python train.py --tie_word_embeddings=false --optimizer="muon_variant" --warmup_steps=200 --schedule="wsd" --decay_shape="linear"
Below are experts of layer 4 (counted from 0) of a mixture-of-experts language model. Rows are named router (the router's row for the expert), gate (a neuron's input weights, with its number), up (a neuron's input weights, with its number) and show model dimensions 0-127. Each number is 500 + 25 x the weight over its row's rms, rounded and kept within 0 to 999. Numbers have three digits each.
Before each expert's rows: a language model's description of what the expert responds to. This comes from a sample of Wikipedia text that the model never trained on.

# expert 8
It responds to: Table and list separators
router:451491496515524488497512523502521489503512466520518521488499484475512460444518499499558507516424522496484503511534459522534484525499484500516498480543525543544481537457511504475505514513455518482567491458536468514500523521483501496479532480481489479472551469516526489497537529454516478481499526529526491477519550516490496524501481505499488498501503498493508471521521487478481523500455
gate2:495449562507537527498475511475545518486529513515481554485503508518532484457508477504538506512505539503528532488516540506539459537507464440499465533530490526512501497538535486520477512496503522502490522533505525489509499505486499494488520492523512499503533523496508494431519472477468509491532493490495524478449546477461500526495497489521533491486453521515514503529508449534473506498505
up2:545476501520529473486493478473491492471502454548487533504492476479544459495508474463488510557454497501480491511473490498502563549495510505519468495522479489505511506515510493488497516563512538484500500496472516467479494488506489451529491551497523535497526526506511490504515494466478488494562481513509512511498499502517529501513529473566566487504464491507510461487520487507497547512523
gate3:503462512479490471482487499478492490512509462490514478467514471543500481491505529497470513513512490504518548514464489487470472496465479499493522515455512472527532447498469488458499510504499450491538505538510463469468518527452500496510534513467493479486515519494544511473478514471535518487468524496476545498519522543506468474509511478475501503476513438458433521505473478518465532495476
up3:557453514500476467470464492480506504476499505553515522507479474510545465503498460499512507503539532522474497505578483451486512492534522510467494516541516497522516483516500479464549479488510476511568520453517526456474503513496501493477494510527516512518497521504512474487484497493490497456509552543463505508528485503508502525488547469512498458528502507522533491504484535520513485487497

# expert 22
It responds to: Determiners before nouns
router:541498485507470497525507527527522528517517548497499507548531490514500459475471507464499554530525530498537470516482520445483487465508485542510504530494525444511515461490513475553510514497496510516532521502496501466535498480528479479485505515514508502482512484496502503438535537538518513527540502507535488507467557471511477526495471519509525527499511513480440467503494487486494530467497
gate0:519467481499474501521472490546472484557495512534462513495536509499489498523500514480460498513528478514519479463521530507463519520507504469515537504514528478492517502523517516517529518483495564483508493466456526436500548491527485515495474526491480499480531475510472472462515524512514485514555469507560508487481545501447490513509494538534509495531468513522462507520512510531481514473483
up0:504498499521496480513455507467537491443456530482471508490448545503475526477503509493493546496478572484518464465490537499518460474511512475512537482498497495540548504506482492489500518526467523506488491517508525476483495507462490501532485505462529527524487528512499501447515494455523471543509516461521521477501486520500455520510473473520501483462441523467498505525532493491509513491487
gate1:533466475526498480483477464508523500502511529440485462487522545513470486433499513480514505478553523520504479501481490466477537528531493483535504522500527478472485550508506492544544503512468502480526478530516498492500505490458503498493491510542515479468479553540491466496558484494492505500544481485512481531517532515459539543500488482503513515487469507502530478529487502482504539478478
up1:532473435522515509480459517460493493502495502510499514538533499517555469493468510516495464487498532490514525541500455513490467438492466487506537487524506509527537500478482525539519551511476519495525484438460494508539481514536520518525541501538513489499520473481521513476516531506483477494481490467491476508513493487466467504511490497536512519534494510536502469487458480509497447501518

# expert 0
It responds to: Closing brackets, quotes, units
router:507537467511467475530484512512514530501556523525488508443526469511552510491526495527515542457499483503548494511490519451503491519440529527506500518507517487487515504499507482464506479514512501537479462474491493513495531532546508493503525513475516508468513503489506513477482446531448482528487472464480577514541513492497526510528503498519486472486512526489475519502509551487510468507527
gate2:480479480516433531532513509538488495506474494527440471503491533525530498482522482504476532435474500470517528514475478498513507519482494465546482486480470487506461487498515476534502534506497509505479500487487519504514485534489478577472533492550509494486514528497533510456488498475495506508475522480562500499492514523490464483474509477491557488506487508458483487507493490479537490477551
up2:471513487516497568521483483530499541512479487490489502492493507536471495496489509502527521466524474538499528481487507508486513478512483487484494495491490512454495496468507533530491530468504442498522422535549457468551452482487506553495504495507539551518475507454507514519464534511502480508470501448509523505505497508524521473497516515506443496497506484498511504527508477525527476545499
gate3:537536537495457490497545502514473469551497474509508495494491494501473519507466520471502529456516484521481472470527533503527535498484506466501518480549567530497471478498472501511490502468506497496498473538508527486438536499544505501530450536493481499497505486491546517492466495492499519513521449495484510495534503482473516513445495496508500475487521502528519462485513516493550492491559
up3:495497526481473502530472518514477511528544544509458497505509509477485522518476451490549514472473475449500505469523526496475498491474477495488504476513519486480534497472521561474496476574501495483527531490497545503491510534576493504510501501485476485464498485496501518515531478528484502522537515439501482502509549526499542522526448508540515470511501483482469523491496494496528513492492

# expert 12
It responds to: Letter c pieces, line breaks
router:444516538490475485485490513497474493494477516506555488482480513481516536496524502463511503491476517488508478512455501524522482522505535502455467512486502491470484494444506456511479521509496504493511421501546467503488508463497558503511538508475523527514439505469501520489455549536515490479506513524488518451518451497480518516479528487504497533521499510493515469494528492460512483540481
gate0:511503533502435519464520489444449465501495468482513501458514528485491553505490503490537498489500523451529497482473519459511503550497455448518524501505500509483477503522540502504537490542478460526510493486543515492506467503490519499491534494504487481504454476517497504476469536509517513520537517553495515472476447492499486500503515524547524477510507516501510519484501466538515513455486
up0:525479496493461494454488504500476543472484549531453513454503493507475518533510450476461469468533518520515512534491515519446484475453494500460451507498527531488505536471522498475492464477529501483504523532480449516508490491501520469528477490525516482444454496501504518486486538495470469488478503494506463493498486503505501476518523483530519520517514511459470486497515498515449497455503
gate1:443515504443494536526504481498534456509505500492511475513519479507477540447528496484495490513505502455470508462485494553478527505528487497456486498487511453460499522526492463502527475482484509526478479486508540524478514526485475490503536487465521497472510491496472493488449471452547476468493524519487465498487519507505521528488455529516517542491475458543519520451492504499497493508472
up1:511495509528479492509463493499524485497476505480491551518524507493494491468530477491482540471494535463518546475505483475505489463516519555529516518520508496539530496525525492484492508487532490507489541503488540479503471504463466490482525490482458524471507524564536508461528495469552465454468496548518503520534485472487501473495539505501485525523506526458505511481509499528452509443493

# expert 7
It responds to: Articles and conjunctions
router:499482517495510527517501500503522525513473500511497479464478505514442473490510479517460493497512468507430504540527520537470489430503530465461478482495492489469487510452504490455505514484497492462451520486486502498460539510494526522486490532533485501522482477544513513565492451473537484479486521498542484437480509498516531515484505476503524470524504525496485496496506482523466496513479
gate0:536478546511497491499494520504515462504500477477499530538513572503502491490487510484489465522501522513438503485494512485493473489486527495501509477495475494473510483453581529468473490488502521503438470504510497548462528508513501495496462488515456488500514496539531486476497471494511501495469548527485483457492488465551446465479509499509564483485480500509517507492470474509490480491490
up0:484493447459483544540465506483521470545531525447517473481503494447471487508448480476511497499532527497514505478497479499441480494505501504484483475505549506493506489487491491509488524520478459524509503530485495474504502465510489509475530469498505473510460492481511449513510510496525534496479534454467492486535474530437456507483475495498470489468482517507476488490441468497510475511475
gate1:497511477520518544467498500488552479559465491517475461490498487524505500495500485497478473527504538483499484507477539497476469428497500471490503516505531488519482445498498496496484518477499492508494516519486476464496538513483565498493493511509457495499511509538497486495481528426528525511527506532532486500507478484483520520520511497517582463532466468507510502507463496465461476526487
up1:498453509475508486557536528474475524500512484490488526485458511478484440465456513492494480472520527536495494483483495487457500464489505543499500515488482481499517457504497494472481531513541513469514494540465453467440527521500467526480522508498493517477515518522495472523497548510468457502472464515484521508465502530485540546537509488497504519517480478490495505519501493522466536499548

# expert 24
It responds to: Line-start table and list markers
router:506522456512453489490506506506479507506471484493511491507546540465560467469511529512508470520485499511515503493472546505506509467483532497449520481500487539534522513500496494516522483528579500475469481483489517477466505464469489514528478470491528497514446560522486506482504507511486538484492532480521533516498483523455496500492518467507487564493516490494487527486469499507470495527555
gate2:505462520478478503485476556471473498520514493510502467537502531504540511493551457494535508517509510491457470515480484515497428519557534457506501508506515486534516482519495504464533475480461470496510479508510542537443501491480509476526494504492526479501449530511461516484514513512549486481503513482502540492464552493495492510477502488501511473512498488469504476499492466542497538470530
up2:447499464531526464487507492522523482472464491495486526497487500523516511460492507509472518500499543441510505487496478481520540507493482508523491467543451532501522498483520509536506481528525502485493495512494497506502552489510462513508510487509547516484497533435548501513460486491501477479532519522467483497497489531492456563478494464548490513473500454521454532488481516490491462467478
gate3:461482481493456493447490508467497497519548479522546512493485498509519495453488514514481465451482525515485502489486520501504481517515493458463467507471478472488465555531500544502523467540504507484517512465471484521519499513509488484508510498523464487518492511555509499512472549457517469500526535494559493474509509500475427497483472487546484489530539510522499476512506485515531482505487
up3:502509511523514501531510495483509472485454520484497503501514519505459488497484496504515491492508529459503496513507490469516493520481518550527512461511516536560500475474486541486500443521481508479501471493475479586498494484522507517497507461504544527468525512458446496483512510531515446496464479488471507526497459462521509468513515488490477443507514486527500437486499527528526500535518

# expert 31
It responds to: Line breaks and headings
router:511480498535537476480498535468468526498490479481513525487480481469522517507511474500466494510494481474507541510529476529529480523501516512462491483537519450434479510516488463526483551465494505518556517489510525492490501521532474481506505484491458502535469513463498518499532482518496469536538502525467502538515487559511477473467506505501504514464504495493489482530549480494490445515445
gate2:517491486525465510470486515498508493456496497482500500488500513458493461457489534491450512518465499509459500486568531474506490555525521467532563495520508447475499488484479495481495500500453462503503480528474506469451504493505485538541506489529501527507495536504561480523482566529499513504530504518513553463466509514476501526502472523500515516501498484519488472524508512485508509478506
up2:497533521525494539537484506498524494525505479488505490516520546505488523473479537517497547523490516453471499462497509532521521527522531516503499481465495438504464507501511497482477538484477471534549503528504469492495522505482468487524529473532473475459472488508492445489523532520503478544516517473492502469531494492525496505541493486514545455508530550459487516535509531470481460489517
gate3:454451522509500475488495469488503502494509450429499486495533482521498490461466507511504483503488484545469514511505505476498525555481453449538527497532479506513447485521478506505477527524456508502516488489495555527550512471514513441505498497489488526520521486555492483503473521471493476536520507512475484473520488510514490511493481496522528559483473526487505502554517484501497488513485
up3:518514500502488506475479529479495519480505504526543505537497477500476432508505512523491545448491483523539504485454488444539530553510539454538495501465546511484513490468497486483484474499473521502520491507569489545487511503490507470545506472448528543478519506526512530521466521483535492497485476487532504500473509495492529500531489492525465515503459511479523475513501492472497493482500

# expert 3
It responds to: Prepositions after nouns/verbs
router:485515457476504523545462444478475466497492518481518521499494492497484515510475465508511461518526467460508522463485505514507531493542515511525479524502514495522476443526503536488488516510533526490548484535532459463531509524497509509510484503517500517473473482544516522475501505517528518525542465465494476522490481514496517481517533475500439475452492513475540497514465522481549486467522
gate0:504481506502504493515524469460539488473506470495483457501516539490455499486460516473495450507494463502446525510526509551543527499531507541467504537492482473469510454500520527493549491525451489521493488485517521510497493508461516520475519517520509433500539478545485497529513475522470530505486462479478537464478499570487484507502513502512500478483491489523489507475490493500512463485516
up0:510497519535448500492460536520515495479476448472505505498505503538474544549509481474505490529513490466497553497508469479536496499496494469496506508499467458530547499517520559500503498519518456500554522501519545511521502512516549510525501542486455534492490528526535495491485483497471498516519488492539510504473513493526490519476519534476515495513483542458467558516500517478523503533480
gate1:484498529502515477508484482534478460537501465503494515466521488537474472484534514485470473501513482453481496476541510511508502512476475499488482529539507504479453470483465549491464493516499478479527494506518504454525528508507551512518479531540456457467532493535506505559493503460531495460514477486494524523542504459507523494503520473500460481510496515499484449460471499520527533484519
up1:522557449497470524476550513548503507491471519512523508518504485488535488485506461515498504515492550526514499478497509531500508520468495548542506490465528458526524508495530507461501499523474512510504522506485452495509499475524537467496496518458488505465555498480504511491491479502493468480482493452486467518508534527518496511540459482531524495495501462460517505478452513457438471491494

# expert 23
It responds to: Noun plurals and suffixes
router:477462501524482484488534497504493461526495526491520497515478499527477529467512565517468465503533502479491463488526470510508470511534520498501527427479479446476460491473496508502507477532479471491433502538485494563535482501513469501537493512485509481517507480535533479509542465522472515472472477505462539521520545484514497489490473496491495520468502487478493483529486514500463511478504
gate2:472480521488469487488509463450499480480507495499547439506492468497480533471461478497524484478513541519487484496497494515504531521495506466482531454518505505479486456541478514488561539507501479490479528567481453506489469455485478518513534511482461466485506513465527483493501497479491469507505496485530470504497502514494515506512486489465490505474440476484542474536472485515490500446481
up2:495498527486513513504512529514533442482553508510479492464553543490506499507526515488462464557519512506508483470484479504469457465513470493512510520499527488432501492496477514451486490502500495484508508522499523487476536486498496499519495448490549533472463485518478491551515505488535448517535495519486496524483531491474480517517480510468471516504454479483479526463492504437500497478496
gate3:493500517476517498530517463478488463514516525504465517493463542516470507496526525520484453491508504472497491542522486467537477489531500495493499485465473486501508487515520539495507494497513501503487488517484503470506477464497477514466525510479509554517512517465515490513521488448519499486534465504461451455517563467525439465541474477510466451495467503488488497543474517482481510458542
up3:507521496456505523537560520513494491495553503561470524517503511515487501531506479450521490557479509542506517479527492485485451489480466511472511462556540494478492539459537513512499505495494459510526487463521497471476502471467502509500531498525514490498490518541473500507501519507520558495521523478490478496473530511499489504494510557538487489528562519478494491493494474510526506483491